Weights of a small mixture-of-experts language model, trained from scratch on English Wikipedia.
Size: 8 layers, width 128, vocabulary 8192, 22.1M parameters.
Below are experts of layer 2 (counted from 0) of a mixture-of-experts language model. Rows are named router (the router's row for the expert), gate (a neuron's input weights, with its number), up (a neuron's input weights, with its number) and show model dimensions 0-127. Each number is 128 + 32 x the weight over its row's rms, rounded and kept within 0 to 255.
After each expert's rows: a language model's description of what the expert responds to; "comes after" lists some tokens at least twice as common just before its tokens as in all text. This comes from a sample of Wikipedia text that the model never trained on. Tokens count by the router's weight.

# expert 14
router [156 164 149 136 120 190  95 144 129 164  53  91  77  98 114 179 126 111 139 123 112 160  90 121 155 157 101 158 100 117 115 133 133 144 168 186 190 108 158 104 140 142  99 120 120 152 178  64 149 119 172 111 120 135 146  92 136 102 105  93 147 154 124 182 106 116 135  82  48 123 126 118  66  87 105 142 123 118 137 102 139 128 158  80 125 126 106 196 128  74 146 112  72 109 130  95 128 119 183 128 129 127 200 138  82 134 193 111 129 154 154  97 208  96  85 107 120 164 127 113 161 125 159 103 158  97 191 146]
gate0 [113 133  92 171 124 121  62  85 109 180 158  89 137 103  82 171 145 106 101 140 110 135 209 165  95 130 153 149 101 123 122 111  90 140 168  81  95  42 149 102 121 109 106  80 139 168  95 147 141 135 176 112 114 158 120 123 118 150 170  90 114 190 191 113 190 159 145 170 142 189  97  78 106  99 139 107 116 122 112  84  99 110 113  82 115 126 166 156 129 129 131  77 128 132 147  73 146  98 130  85 110  94 127 109 147  92 111 199  55 143 103 150 132 130 142 124 144 135 156 137 117 159 132  73 160 188 115 166]
up0 [146 128 185 133 110  97  66  55  96 136 134  84 139 156 122  83 135  52 138  75 166  88 129 136 157 125  74 108 123 179 129 144 109  87 153 115 151 109 154  81 114 113 118 142 163 106 111 139 124 143 136 115 137 145  93 102  97 167 129  95 165  76  64 119 139 128 141 123 104 120 178 137  83 141 105 156  84 134 145 127 161 121 209 142 108  96 140 177 116 176  31 156 105 126 111  97 140 138 150 114 107 154 136 127  76 114 139 138 168 190  61 119 138 114 134 122 183 150  75 135  62 117 105 148  91 101  78 145]
Description: Past-tense verbs. Past-tense and participle verbs or their -ed endings in biographies, after he/was, such as captained, earned, made, released, graduating.
comes after: " was", " he", " were", " to", " also", " and"

# expert 18
router [174 165 114 114 126 153  51 187 142 155  70  88 119  72 132 133  75 166 137 134  92  93 130 164 153 175 157 174 107 128 145 180 160 137 116 164 147 148 147  99  89 108 101 119 126 178 102  84 127  61 124 126 116 154 118 112 119 142 122  93 161 134 117 158 163 114 114 136  84 105 107 110  89 111 176 164  89 167 129  63 166 104 179 133  82 112  94  92 162  83 172  92 124 121 132 125 170 130 168 125 109 142 159 128  93 169 168 150 125 164 115 146 179  75 105 188 199 125 122  95 130 155 157 137 186 124 163 165]
gate0 [148 129 181 122 169 101 150 107 171  92  88 172  95 108  40 109 120 155 165 112 153 122  97 172 167  80 157 104 126 113 173 141 123 110 172 142 117 135 151 175 146 163  66 203 105 110 138 146 144 155 123 163 139 171 193  96 145 133 170 127 151 135 146 140 153 143 156 117 104 102 133  50 108 123 140 114  79 114 123 116 152 103 106 128 135  47 156 111 189 128 146 126 158 149  99 140  82  59 133 146 109 146 152  73  71  70 164 100 130  83 101 138 102 120 140 112  65 160 116 129 150 166 139 158 100 175 132 104]
up0 [142 147 147 106 157  69 134 104 156  95  95 163 110 145  29  99 118 163 172 126 161 151 100 171 133 132 160 122 147 125 186 122 123 118 158 181  81 150 169 151 127 189  87 194  84 116 158 144 140 151 125 134 147 127 157  79 110 104 134 147 132 130 117 134 186 113 153 106  99 138 197  60 125 109 177  98 122 148 127 148 153  97 158 126 151 112 167 135 184  87 165 123  87 151 146 159  75 151  81 122 135 147 141  86 103  82 179 105 157  66  98 134  92 153  85 139 110 136 117 161 170 134 196 148  85 170 126 128]
Description: Determiners and quantifiers. Articles, possessives and quantifiers starting a noun phrase after with, is, as, of: a, his, any, no, two, than.
comes after: " with", " is", " as", " of", " in", " for"

# expert 25
router [156 152 118 127 111 160  87 127 112 181  43 128 113 138  86 135 122 164 150  89 102 123 104 129 136 131 139 172  96 158 149 143 128 152 108 104 175 109 135 124 105 131  96 129 125 123 129 196 119  86 114 150 120 143  96  86 132 136 119 106 107 148 121 122 112 107 103 120  93 166 122 107  86 114 193 123 101 133  80 109 158 163 151 122 138 124  27 138 148 121 160 144  55 163 137 115 168 112 148 113  88  89 226 164  68 131 131 127 114 142 175 117 163  51 119 118 180 132  92 103 109 152 104 111 171 123 241 121]
gate0 [216 130 107 104 161  70 163 108 150 157 120 146 124 141 161  91 145 100 122 114 131 125 114  75 135 149 143 122 140 162 135 139 128 170 155  96 129  76 166 171 140 154 140 113  95 115  95 217 114 115 105 195 137 162 147 169 104 123  37 152 141 157 123 119 133 183  57 102  85 121 127 107  82 151 180 115 120 130 107  87  52  79 137 107 128 111 103 123 133 204 102 165  87 158 127 149 135 122 152 119  85 113 144 104  91 110 150 128 104 156  60 108 122 118  77 142 172  95 164 137 143 107 161 151 177 147 147 161]
up0 [200  67  32 138 175  58 162 151 170 158 138 155 128 107 116  92 120  80 101 104  80  98  86  89 140 115 137  91 147 107 129 145 116 122 106 129 155  85 123 189  95 126 169 129 147  77 145 204 133 120 108 138 132 170 149 148  99 150 104 120 137 116 122 121 160 110  76 129 115 110 128 112 121 153 170 185 120 129 118  77  90 125  85 135 151 163 135 102  95 158 133 168  75 195 114 171 104 169 166 139  89  97 158  92  68 163 133 120 147 135 142 139 111 123  78 119 108  75 106 114 114  73 133 135 182 171 115 116]
Description: Headings and markup. Wiki heading equals signs such as == and ===, paragraph breaks before headings, and LaTeX markup like _{, ^{, backslashes.
comes after: ".\n\n", "\n\n", " |\n\n", ")\n\n", "-", "=="

# expert 15
router [216 145 100 114  80 187  85 114 172 170  79  94 101 146  89 108 115 151 143  99 105 103 107 100 135 149 138 213 101  99 146 174 111 128 109 135 179 136 117 123 120 160 120  74 132 114 147 164 119  91 140 108 147 166 135 112 174 137 129 110 178 164 121 132 149 120 134 121  83 103 155 169  94  76 148 132 136 129 174  86 137  97 129  89 127 163 119 143 178 103 138 130 123 113 101 136 210 101 146 133  81 108 181 180 116 146 177 132 122 147 153 134 166 103 113 151 175 185 122  82 150 143 144  95 121 149 229 178]
gate0 [139 116 139  88 170 124 121 139 179  98  94  88 133 125 160 105 167 148 105  92 116 102 106 109 105 156 147 147 137 102 214 101 158 121 149 146 135 118 136 185 207  88 145  73 122 136 128 125 123 130 139  68  80 143  98 126  67 111 129 124 104 134 124  85  86 134 115 134 162 126 134 133  80 103 139 160 155 112 166 140 155 111  88 111  91 140 167 114 116 161 184 177  99 159  66  93 103  51  80 146  90 186 102 112  97 154 109  75 195 150  92 160  91 125 137  83  92 129  85  90  80 115  94 130  81  86 107 141]
up0 [129  87  87  88 140 143 134 158 180 134  93  75 130 138 127 111 151 180 146  71 114  54 172 101 120 163 155 128  91 104 217  53 140 145 157 159 120 158 178 182 173 100 132  81 162 125 148 126  95 126 130  85 110 151 116  81  76 138 195 113 128  85 132 128 100 151 143 134 164 109 147  94 129 113 174 120 192 127 127 149 146 161  83 148 114 107 121 109 107 117 176 172 117 156 104 131 106  77  85  94 102 161 129 117  80 103 120 112 174 113 104 186  98 100 146  74 113 154 131 104  72 125 103 102  97  81 127 125]
Description: Table pipes and separators. Markdown table pipes at row starts or ends and |---| header lines, in sports, filmography and election tables.
comes after: " |\n", " ", "\n", "%", "0", "|---|---|---|---|---|\n"

# expert 5
router [147 129 116 172  78 151  93 147 195 139 114  92  88 102 112  66 124 156 154  97  84  64 104 172 144 170 148 176 139 115 160 122 197 119 169  95 157 125 149  98 162 123  77 126 144 187  79 122  97 128 129  85 104 160 117 117 137 125 174 101 171 164 112 116 124  80 122  89  57 112 141 134  76  97 195 136 134 139 156 105 130 105 124 109 156 110  95 124 154 112 148 126  68 142 158 145 174 142  99  62 119  92 175 144 104 172 189 106 162 159 128 180 152  92  87 162 120 167 129 112 183 129 132 141 146  81 131 123]
gate3 [146 114 136 119 112 142 126 117 174 117 148 141 150 172 130  83 181  85  90  81 133 139 111 192 140 154  67 142 147  97 113  87 196 141 152  97 172 148 155 115 179 139 117 132  98 102 104  91 112 146 161 205 137 118 104  76 152 140 162 125 150 167 124 141 196 125  80  99 121  78 129 146 194 127 158 102 174 142 109 162 125 162 178 129 131 151  71 158 168 105 150 133  79  70 167 109 190 100 156 122 151 142  87 146 129 103 114 147 157 129  79 184  72 148  98 128 144 138 203 108 157  88 130 146 109 159 148 100]
up3 [165 156 188 115 206 117 106 133 196 150 162 136  90 137 182 119  64 101 123 153  91  98 132 142  84 137  97 140  65 128 145  81 110 116 150 128 109 113 149 131 120 140  95 107 103 164 159 123 142 101 133 111 208 140  95 124 106 114 193 105 178 157 110  64 177 144 127 143  90  85 171 109 106  89 101 114 104 141 136 186  89 112 169 169  99 149 149 175 106 136 134 151 203 145 173 117 151 156 149 140 140 119 141 184  91 104 114 151 157 153 194 139 127 139 112  76 161  95  77 154 183 115  89 140 132 136 141 143]
Description: Vowel endings in names. Short vowel-ending word pieces inside foreign names and words, chiefly after a capital initial, such as L-as (Vegas), Ash-a, Nin-ja, Sum-aria.
comes after: " L", " W", " B", " R", " M", " F"

# expert 7
router [157 144 105 123 141 141 128 122 177 178 124 153 106  73 116 179 108 139 179 132  76  78 138 152 126 107 169 153 114 129 126 169 127  97 131 113 155 135 148 140 113 164  61 125 129 104 146 177 126 133  99 138 126 180 176 109 153 112  97  83 129 183 160 145 113  76 147  66  26 140 145  96  82 122 149 160 151 137 141 126 142 105 131 110  96 153 138 140 173  71 182 142 116 152 136 114 157  96 156  30  89 139 168 137 116 140 197 131 144 119 173 193 136 100  72 137 151 133  81  75 185 114 109 119 131 132 158 125]
gate0 [123 135  87 133  90 150  90  92 192 134 127  84 147 111 131 155  73 147 102  96 121 104  83 141 113 130 100 155 120 158 214 148  91 152 142  61 170 151 136 198 152  94 170 158 157 138 157 135 172 182 112 138 196 110  95 151  92 114 100 114 161 130  99 138  96  91 116 146  57  75 149  93 153 164 127 183 162  96 137  87 147 118 127 130 202 105 110 141 145 154 134 139 138 105  96 127 135 144 161 133  71 128 106 116 136 134 123 148 242 122 132 160  81 117 106 147 161  76 136 114 135  90 118 119 108 108 170 125]
up0 [173  94 118 125 170  73 130 112 126 158 109 128 128 140 132 150 170 104 150 161 117 124 163 134 110 104 158 115 116 180  68  29 106  89 136 156 131 138 202  92 142 174 135  91  97 167 116 115 142  87 128 124  93 110 133  94 155  95 164 211 162 136 138  55 129 128 102  82 150 226 143 117 158  93 147 127 137 166  75 139 131 168 116  92  93 165 141 120 125  91 120 142  91 208 120 150 149  95 119 187 184 134 125  76 126 162 153 115 141 134 109 121 171 118  96 110 124 141 173 126 134 104 122 153 152 111  98  88]
Description: Vowel-led word pieces. Word pieces like ol, ud, ul, er that follow an initial capital vowel or start a name: A-ud-iences, ad-ol-escence, Klemper-er.
comes after: " A", " O", "A", " E", " N", " H"

# expert 28
router [136 144 126 153 160 148  83 161 165 142  78 145 107 148  92 104  54 149 126 119  95 112  89 174 136 134 159 124 135 152 150 170 103 133 131 178 193 142 138 120 167 156 117 130 129 200 135 187 115  82 116 117 110 155 141 130 143 136 139 113 146 176 148 106 134 146 110  81  76 142 170 178  68 110  83 138 175 187 153 114 147 125 129  94 116 106 143 128 150 103 145  85  81 146 112 157 204 169 149 110 128 155 177 108  78 118 150 122 146 194 154 145 134  63 146 151 142 109 100  74 190 115  87 115 109 156 196 186]
gate0 [131 144 102  76 133 158 111 172  97  91 158 160 106 117  75 163 135 125  30  76 107 107 154 181 145 141 128 147 135 159  89 132  68 127 172 128 128 108 100 107  93 138 196 139 151 161  82  99 106 139 146 166 116 117 155 140 106 140 171  69 121 169 138  99 103 156 157 133 107 104 134  76 126 136 126 137  81 153 115 124  91 128 120 102 175 141 173 137 110 145 114 113 138 167  90  94 108 100 143  67 128 110 119  35 157  88 186 114 149  76 193 115 157 132  97 102 167 144 124 117 122 124  78 209 162 152 142 163]
up0 [119 129 123 125 155 103  99 122 137 192 156 126 148 174 155 127 183 139 176 131  90 105  74 149 107 162 164 154 162  63 146 157 136 108 149 121 149 148 143 178 145 132 109 147 123 103 145 140 128 102 125 128 152  87 166  68 133 147 149 130 118 157 145 107 140 216  76 122  95 103  93 182 159 124 113  86 128 129 159 156 136 152 123 130 117 116 121 106  93 125 196 107  36  94 156 109 157 156  75 132  53 117 139 158 151 153 106 153  56 163  42 123 100 119 173 112 142 118 160 171 135 118 134  75 141 153 181 177]
Description: Multi-digit number pieces. Two-digit number chunks inside coordinates, money, scores and table statistics: 40.0936-11, $17,680, 6–4.
comes after: " ", "20", "–", ".", ",", "′"

# expert 16
router [174 177 129 101 126 109  64  92 139 163  48 145 132 111  81 117 142  98 169  70 139 147 117 136 125 150 149 215 124 149 170 162 134 140 150 120 161 135 102 115 175 124  97  71 155 100 141 130 157  89 168 118 126 139 101 121 150 135 162 106  85 167 106 188 154  78 104  86 107 133  99 125  90 132 118 127 116 171 146  91 128 111 153 150 105 133  92  84 158  89 175  87  81 159 154 120 162 187 122  80  93 132 139 168 114 138 133 140 101 154  88 122 183  85  97 137 153 103  61  49 145 123 116 162 163 125 189 126]
gate0 [159 119 173  65 112 148 115 147 163 114 137 144 123 161 121 120 119 114  50 121 122 160 127 139  98 170 108 122 138 109 137 143 132 157 133  89 134  76 113 125 118 189 110 185 171 150  79 163 138 120 141  73 159 177 168  92 112 128 169 133  99 161 136 202 136 128 118 200 149 150 134 130 116 125 141  76 138 159 124  86 118 148 125 134 133 111 108 117 143 116 110 124  73  95 166  91 117  86  72  91 159 111  71 195 148  95  84 107 204 200 157 131 157 156 100 139  80 116 163  91 143 142 181 105 157 154  96  61]
up0 [102 135 165 134 130 150 185 139 125 175 113 128 140 153 105  88 116 151 158 130 150  76 122 144 104 145 113 129 129 147 107 168 130 156 106 150 112 144 109 123 107 115 113 142 117 104 173 124 119  60 141 126  77 121 183  98  38 100  74 133  97 165 139 107 126 163  97 157 138  97 107  83  83 112 123 100 123 132 103 136 104 116  49 137 123 123 168 121 169 105  52  75 149  76 107 146 135 146 130 164 151 126  86 164 155 108 112  86 167 109  65 155 103 142  75 185  74  82 104 207 138 124 207 100 108 116 180 159]
Description: Infobox colons and digits. Colons after infobox field labels such as Kingdom:, Country:, Time zone:, plus slashes and single digits in tables and lists.
comes after: " ", " Born", " Country", " Coordinates", " Website", " by"

# expert 12
router [153 120 153 141 100 148  88 151 137 163  58 158  78 104  77 126 134  88 119 151  87 137 116 171 172 204 177 173  78  85 165 177 114 126 117 110 156 155 155 139 157  97 106 137 120 164 112 174 131 101 147 170 151 152 168  76  94 156 124 156 130 149 131 123 125 151 107 135 118 131 101 184 131 133  74  95 108 171 134  98 119 144 161  62 159 133  62  77 165  72 177 116  65 110 130 107 121 111 127  94 108  91 157 135  85  85 153  76 139 106 113 114 129  68 114  83 151 137 130  94 204 142 139 138  92  95 107 112]
gate0 [132 106 105 155 100  92 188  91 112 159 136 146 128 107  99 143 116 139 102 166 167 121 144  74 109 116  72 121 121  46 129 127 169  87 147 110 127 103 110 180  85 102 110 116 145 200  78 154 109 119 128 187 128 147  79 165 135 148  62 103 135 156 174 107 131 121 146 120  82  84 155 118 137  99  94 100  93 147  91 132 136 129 147 138  86 162 137  92 138  86 100 114 159 175 139  94 159 112  72 189 129 136 190  85 176 140 188  96 129 123 134 152  64 144 120 120  93 141  85 164 203 134 173 122 171 150 123 163]
up0 [148 134  90 110 128 135 149 151 138 162  78 107 159 122  95 114 109 130 146 163 186 144 101  35 181  75 121 144 156 117 164 130 103 137 126 190 162  84 125 102  78 146 144 143 132 201  81 109 124 146 118 125 173 127 119 173 161  90 131 106 112  98 134 105 166 110 178 161 183 112 194 118 190  87 128 107 124 174  87 114 126 120 216 117 135 117 208 110 175 131 122 104  97 171 126 174 156 113 106 164 108 104 163 133 178 148 128  82 127 129 109 132  50  79 130 101 116 104 139  96 122 166 123 121 105 130 121 146]
Description: Spaced single capital letters. A lone capital letter starting a name or acronym after a space, in tables and lists: M(ithibai), N(EA), D(uck), T(rujillo).
comes after: " |", "-", ":", ",", ".", " the"

# expert 6
router [216 206 133 139 112 157  72 135 151 104  77 127 120  97 106 166 101 156 139 102 116 141 117 173 174 168 177 191 121 150 156 198 136 133 133 128 160 170 140 125  83 123  72 135 131 165 138 116 114  67 113 152 142 153 115  84 130 145  99  98 167 148  74 172 147 113  90 125  58 110  97 142 110 111 159 167 112 132 139  72 129 153 147 152 159 144  97  65 165 118 178 135  91 114 152  99 147 138 166 146  70 123 178 154  85 131 143  82  95 137 140 117 172  59 132 144 161 171 114 117 146 186 128 116 140 113 118 126]
gate0 [129 131 163 138 118 153 149 115 172 137 102  95 188 147 105  82 190 121 123 162 138 130 103 153 139 178 115 128 115 167 157  81 157  72 111 112 157 125  99 111 123  88 101 139 146 148 142 102 153  81  97 222 155 184 136 134 105 124 124  78 148 138 107 147 164 122  65 141 155 129 115 125  81 178 218 114  81 170 138 122 125 112 141  83 152  96 136 115 154 108 115 133 100 129  63 117 103 110 101 134 131  89 123 154 118 101 138 110 180  87 214 119 128 179 153 152  82  51 116 133 183 135 161  79  79 124 128 111]
up0 [132 132 133  81 149 166 172 119 113 152 142  63 188 147 150  73 142 120 104 106 179 143 152 127 130 106 134 115 146 154 124 134 133  96  83 151 122  87 101 128 116  71 178 182 114  75 142 161 130  91 148 201 126 188 112 164 167  95 147 146  93 147 123 182 139 164  63 161 157  96 173 141 101 132 184 132  95 138 174 135 124  85 133  68 151 131 133 123  90 126 101 143 126  72 105 128 125  75  96 180 114 113  69 146 153 100 109 130 157 135 165  88 144 113 115  94 143 114  78 159 203  92 189 122  81 143 135 159]
Description: Definite article, possessives. The word the after prepositions, plus possessive 's, its, our and your, as in "edition of the tournament", "This season's".
comes after: " of", " in", ".", " to", " at", " for"

# expert 2
router [163 102 113 110 166 177  50 141 190 127  90  95  69 102 103 115 103 197 172 105  69  55 111 108 162 135 128 155  95 169 114 154 144 128 106  85 185 105 140 108 138 174 102 118 136 148 149 123  98 127 129 112 118 143 101 128  86 136  96 131 141 154 147 119 121 110  96  89 119 119 180 156 117  78 153 138 129 162 159 100 139  76 226 168 120 120 113 142 158 101 142 109  53 111 106 156 205 154 165  94 152 116 159 131  83 112 155  50 116 111 148 165 175  98 137 142 148 138 134 100 158 118 156 109 111 106 125 114]
gate0 [113 114 120 132 133 135 131 100 103 127 108 123 140 153 148 109 173 137 148 163 154 100 123 106 110 136 167 100 127 123 232 120 123 154 152 120 122 109 152 198 107 115 126  93 143 181  63 130  96 107 142 199 111 111 140 170 109 113 118  88 116 129 142 164 105 139 123  37 119 151 103  77  93 114 167 122  89  81 137 152  88 193 162 110 147 122 194 128 120 181 120  77  81 121 155 127 206 142  54  60 117 115 123 177 186 110 171 143 144 114 128 127 143  86 133  99  79 120 111 113  91  99 104 105 104 160  95 149]
up0 [138 180 107 180  81 132  97 122 168 160 145 123 136 114 115 139 111 126 120 141 143  99  55 135 141  77 129 116 140  69 175 137 114 126 112  88 113 112 144 210 134 148  87 162 133 129 121 113 116  87  70  64 143 131  95  68 148  62 101 138 152  99 115 114 101 124 157 171 189 149 127 124 108 117  81  96 163 152 132 107 129  56 120 147  73 144  52 121 124  73 116 145 153 137 113 116 132 130 103 145 112  78 146 150  74 124 153 141 180 107  34 154 122 146 160  81 125  92 135 143 149 106 163  92  70 118 170 139]
Description: Table cell separators. Pipe characters dividing cells in wiki tables, especially right after a row number, score or year, as in | 24 | 2.
comes after: "0", ")", "1", " ", "2", "3"

# expert 21
router [158 173 116 111 124 158  75 116 112 150 137 129 111 114  88 178 109 116 122  80 143 102 116 128 132 193 207 206 100  95 155 105 122 159  90 103 144 166 160 159 122  79  89  87 126 145 101 155 109 128 116 163 130 148 126 128 118 157 101  76  92 157 111 166 142  95  91  79  82 119 138 108 104  71 137  75  87 151 159  92 170 163 181 113  98 129  86  98 134  71 139 142 126 118 134 135 143 131 150 142 113 106 166 186  80 137 163  84 102 135 112 127 117  73 143  84 126 137 127  74 191 141 103 148 122 146 233 111]
gate0 [153  92 138 127 106 134 133  89 153 133 178 150 151 151  80  98 129 154 149 121 131  81 136 116 101 127 165 128 167  72 201 116 158 111 131 108  98 111 148  86 157 154 167 170 144 156  67  55 104 112 141 140 174 146 170 134 171  98 164  81  96  87 120 113 126 120 161 108 163 175  68 142  89 109 108 101 106  95 130 108  87 151 137 179 169 102  66 132  82  98  90 156  21 145 122  82 161  81  88 119 136 178 122 208 141 115 157 100 121 143 101 165  99 151 150 139 133  96 134 135 131 138 143 102 103 139 163 143]
up0 [ 98 135  91 118 108 112  67 165 143 155 155 156 112 110 121 166 169 128 161 198 124  95 131  99 129 115 114 124 117 187 193 151  55 117 109 138  95  68 161  94 121 167 112 141 133 176  69 102 146  98 136  86 111 109 168 112 127 202 162 132 129 154 138 138 140 137 101 112  73  93 111 114 125 157 147 133 170 150 103 127 135 133 134 159  85  92 156 160  64 146  64 175 193 162  77  90 104 154 124  97 135 122  73 182 108 155 130 149 111 120 153 103  80 148 100  96  54 133 166  80 151 135 125 156 119 118  81 123]
Description: Capital or hyphen word starts. Word starts with a capital or hyphen piece after line breaks, quotes or parentheses, or within compounds: semi-p(residential), mid-M(arch), St(ar Trek).
comes after: " (", " \"", ".\n\n", "==", "\n\n", "==="

# expert 30
router [116 148  97 141 115 137 109 131 133 190 139 132 132 105 122 123  90 138  97 111 136 168 146 102 121 114 180 155 139 139 159 182 161 129 128  92 218 137 137  86  78 127  99 119 118 184 120 127 147  68 133 120 100 196 178  80 165 159  97 131 131 132 154 130 149 152 170 133  65 165 123 158  75 116 148 147 134 183  84  97 162 135 188 138 100 110 123 131 176 119 134  48 102 100 131 134 205  95 167 130  39  96 152 181 112 113 180 105  80 127 150 141 183  97 101 140 148 132 100  94 167 112 105  97 112 131 125 129]
gate0 [132  74 146 112  82 118 146  63 115 165 128  95 159  48 119 122  95 198 105 113 174 163 155  90  94 128 143 155 119 140 123  76 138 158 138 148 159 162 123  93 111  99 113 108 155 125 111 135 111 155 175 131 131 164 135 143  65 121  99  91  87 158 176 114  76 170 128 144 143  90  86 143 104 172 190 109 175  67 131 106  74 134  84 138  51 122 143 156 111 157 160 135 114 141 138 130 114 128 155  81 152 132 122 127 132 120 154 120 148  99 199 132  93 119 185 201 141 163 148 105 142  94 110  72  79 144 166 165]
up0 [105  77 106 106  87 104 179  93 149 187  83  96 127  97 143 116 158 154 122 135 137 148 170 113  88 151 167 145  89 171 152 133  62 150  85 133 183 153 124 148 118  94  98 166 188 169 137 145  91 143 144 153 133 137 108 177 110 162 165 111 165 138 214 169 125 140 113  98 111  85 127  93 195 173 115 122 159 103  86 145 149 133 110  91  70 121 127 112 116  99 170 145 113 136 131 137 136 118 136  99 185 117  87 126  81 149 146 175 165 100 153 152 131 152 155 151  76 152 198 134  89  84 105  89  71 140 142  68]
Description: Space before table numbers. Standalone space tokens after pipes or semicolons, coming before numbers in statistics tables and data lists.
comes after: " |", ";", "|", ":", " /", "born"

# expert 13
router [125 145 121 123 110 194 101 134 192 174  50  93 116  85  88 116 139 111 162  69  98  91 106 116 129 142 168 128  94 111 172 121 149 150 124 119 147 138 178  94 171  92  65 170 129 159 115 183  96 102 101 167 109 112 117 140 137 142 115  47 177 181 121 128  94  90 120 142  84 140 156 127  68 135 109  91 143 171 183  70 155 151 200  93 156 105 115 120 163 103 136 139  38 111 101  97 142 150 160 121  85 133 151 162  99 154 169 119 146 143 124 135 124  89 124 116 151 150  97 132 193 149  99 136 146 114 137 130]
gate0 [107  85  98 112 173 131  95 201 142 119  87 128 178 124 139 190 153 134  86 106 112 157 100  81 125 153 118 140 140 147 133 118  91 156 152 122  57 159 171 213 137 124 145 179 131 137  84 136 130  86 120 109 190 132 150  93 116 104 101 116 156 146 109 119 164 135 116 125 101 143  97 144 124 133 132 106 193  58 202 122  70  93 110 128 118 127 120 160 119 182 172 141  75 147 109 109 212 122  91  85 136 101 138 161 168 120 152 136  99 155 174 147 134 142  87  87 148 177 169 168 163 132 110 189 131 109 123 145]
up0 [104 100 128 109 211 121 117 173 145 134  94 130 155 146 172 141 113 129  57 173 103 145 139  97 131 179  75  98 125 145 162 139  88 164 167 104  90 149 154 195 157 126 144 157 145 140  89 181 101  89 136 112 147 122 159 116 182  66 137 124 162 165 111 156 152  83 104 193 130 134 103 137  71 130 151  74 180  84 205 129 110 111 146 112 128 113 110 129 133 151 172 112  84 184  69 145 177 159  80 105 141 127 117 154 143 101 144 113 147 109 179 109 140 106 103  82 137 160 136 137 166 134  86 181 146 168 140 167]
Description: First names and months. Capitalised given names and name starts, plus months and places, often in tables or after a country code: John, Richard, David, June.
comes after: " |", "-", ",", ":", ".", " by"

# expert 0
router [120 147 117 108 122 128 113 141 153 133 102 107 108 117 115 156 145 158 170 102 112 103  96 142 160 184 173 185 148 128 137 164 138 125 136 117 166 179 144  92 169 103  98 143 165 161 108 167 124  85 118  98  81 136 132 134 119 128 154  88 130 222 162 117 118 140 116 104 114 145 103 124  40 117 149 101 108 134 124  87 149 154 162  84 118 147 161 131 141  97 115 108  61  85  88 130 179 107 158 106 107 104 162 151  59 142 255  68 158 153 108 122 108  98 150 104 171 157 111 126 205 132 105 111 125 153 157 141]
gate0 [129 158 151 143 104  77 148 109 152 109  74  78 237 122 112 154  79 131 145 153 118 163 157 129 233  89 122 157  44 149 154  90 153 177 137 119 155  76 161 178 165 112 132 101 117 141 143 133 123 124  88 143 106 126 138 113 117 154  73 134 167  97 129 151 113 105 138 145 102 157 142 144  78 131 111  96 150 176  85  91  82 122 100 127 168 113  81 107  89 102 102 150 144 117 145 123  82 135 190 105 103 130 119 164  84 118 150  73 112 168 132  88  78 149 108 151 163  66 154 146  87 123 131 130 121 159 114 118]
up0 [160  96 170 147 109  90 109  86 147  77 109 140 187 130  95 177 105 117  75 119 104 117 174 141 160  61 164 149 141 150 137  99 162 110 141  69 133 101 117 189 126  96 104 105 112 110 156 111 158 161  86  91 161 121 182  65 154 172 118 121 168 138 126 126 183 126 131 134 138 170 111 126 128 101  75 132 154 166 155  81 119  90 124  82 170 131  48 137 146  74 167 159 114  98 101 123  88 109 175 104 129 191 105 153  80 116 187 115 177 114 136  62 120 169 139 181 123 122 108 149 114 114 141 166  89 144 128 148]
Description: Capitalized word-start pieces. First piece of a capitalized name or word split into subwords, often in tables and cast lists, such as Ur(ban), Bas(que), Gre(y).
comes after: " |", " the", ":", "-", " of", "|"

# expert 27
router [204  93  76  76  70 192 105 123 115 184  91 127 121 137  68 132 115 162 155  72 102 127 138 117 128 144 148 176  80 156 162 126 102 120 101 117 144 135 105  94 147 147 103  65 131 156 132 150 135  53 106 120 130 145 125 100 152 170 136  87 129 146 126 183 164 128  81 127 112 137 129 113  90  60 118 122 168 107 102 103 127  68 139 118  92 154  45 158 109  91 132 114 102 127 117 121 207 135 131  92  97 110 200 178 152 140 115 118  88 127 145 109 157 127  75 122 122 188 136 102 196 144 125 134 128 137 163 119]
gate0 [135 135 145 134 121 125 177 104  75 129 100 161 105 135 121  84 149 120 107 129 154 161 123  85 169 121 197 138 120  80 115  98 119 113 138 106 144 103 122 101 179 180 101  82 177 139 135 180 126 113 152 107  48 146 130  87 153 105 152 171 108 112 169 147 163 109 181 120 171 148 138  88 128 161 135 138 175 194 192  82 102 105 153 132 148 127 130  79 117 130 110 122 149  87 133  87  99 148  70 138 145  98 123 157 130 198 177 115 156  96 146  90 177  75  60 145 142 114 118  79  70 152 140 134 166 190  79 118]
up0 [101 116 117 116 109  89 129 139 185 108 138 111  51 150 150 148 114 186 127 149  71  99 114 189 136 160  46 102 117 186 125 149  87 124 131 105 151  88 107 139  78 139 165 206 106 150 127 108 127 114 147 155 117 114  85 157  99 160 105  94 144  94 125 128  81 104 129 140 123 131  97 129 123  90 113 133 113 130 121 164 211 149 115 169 123 142 108 182 110 131 133 126 142 170 167 178 136  86 141 133 122 116 179 140 114  98 105 127 107 146  70 156 119 139 160 159 135 126 155 151 178 125 106 134  15 130 177  43]
Description: Parentheses, dashes, line breaks. Opening parentheses, list dashes and line breaks in lists and infoboxes, as in "(cm)", "(1934)", "- Tribe:".
comes after: "\n", ")\n", ".\n", "\"", ";\n", " /"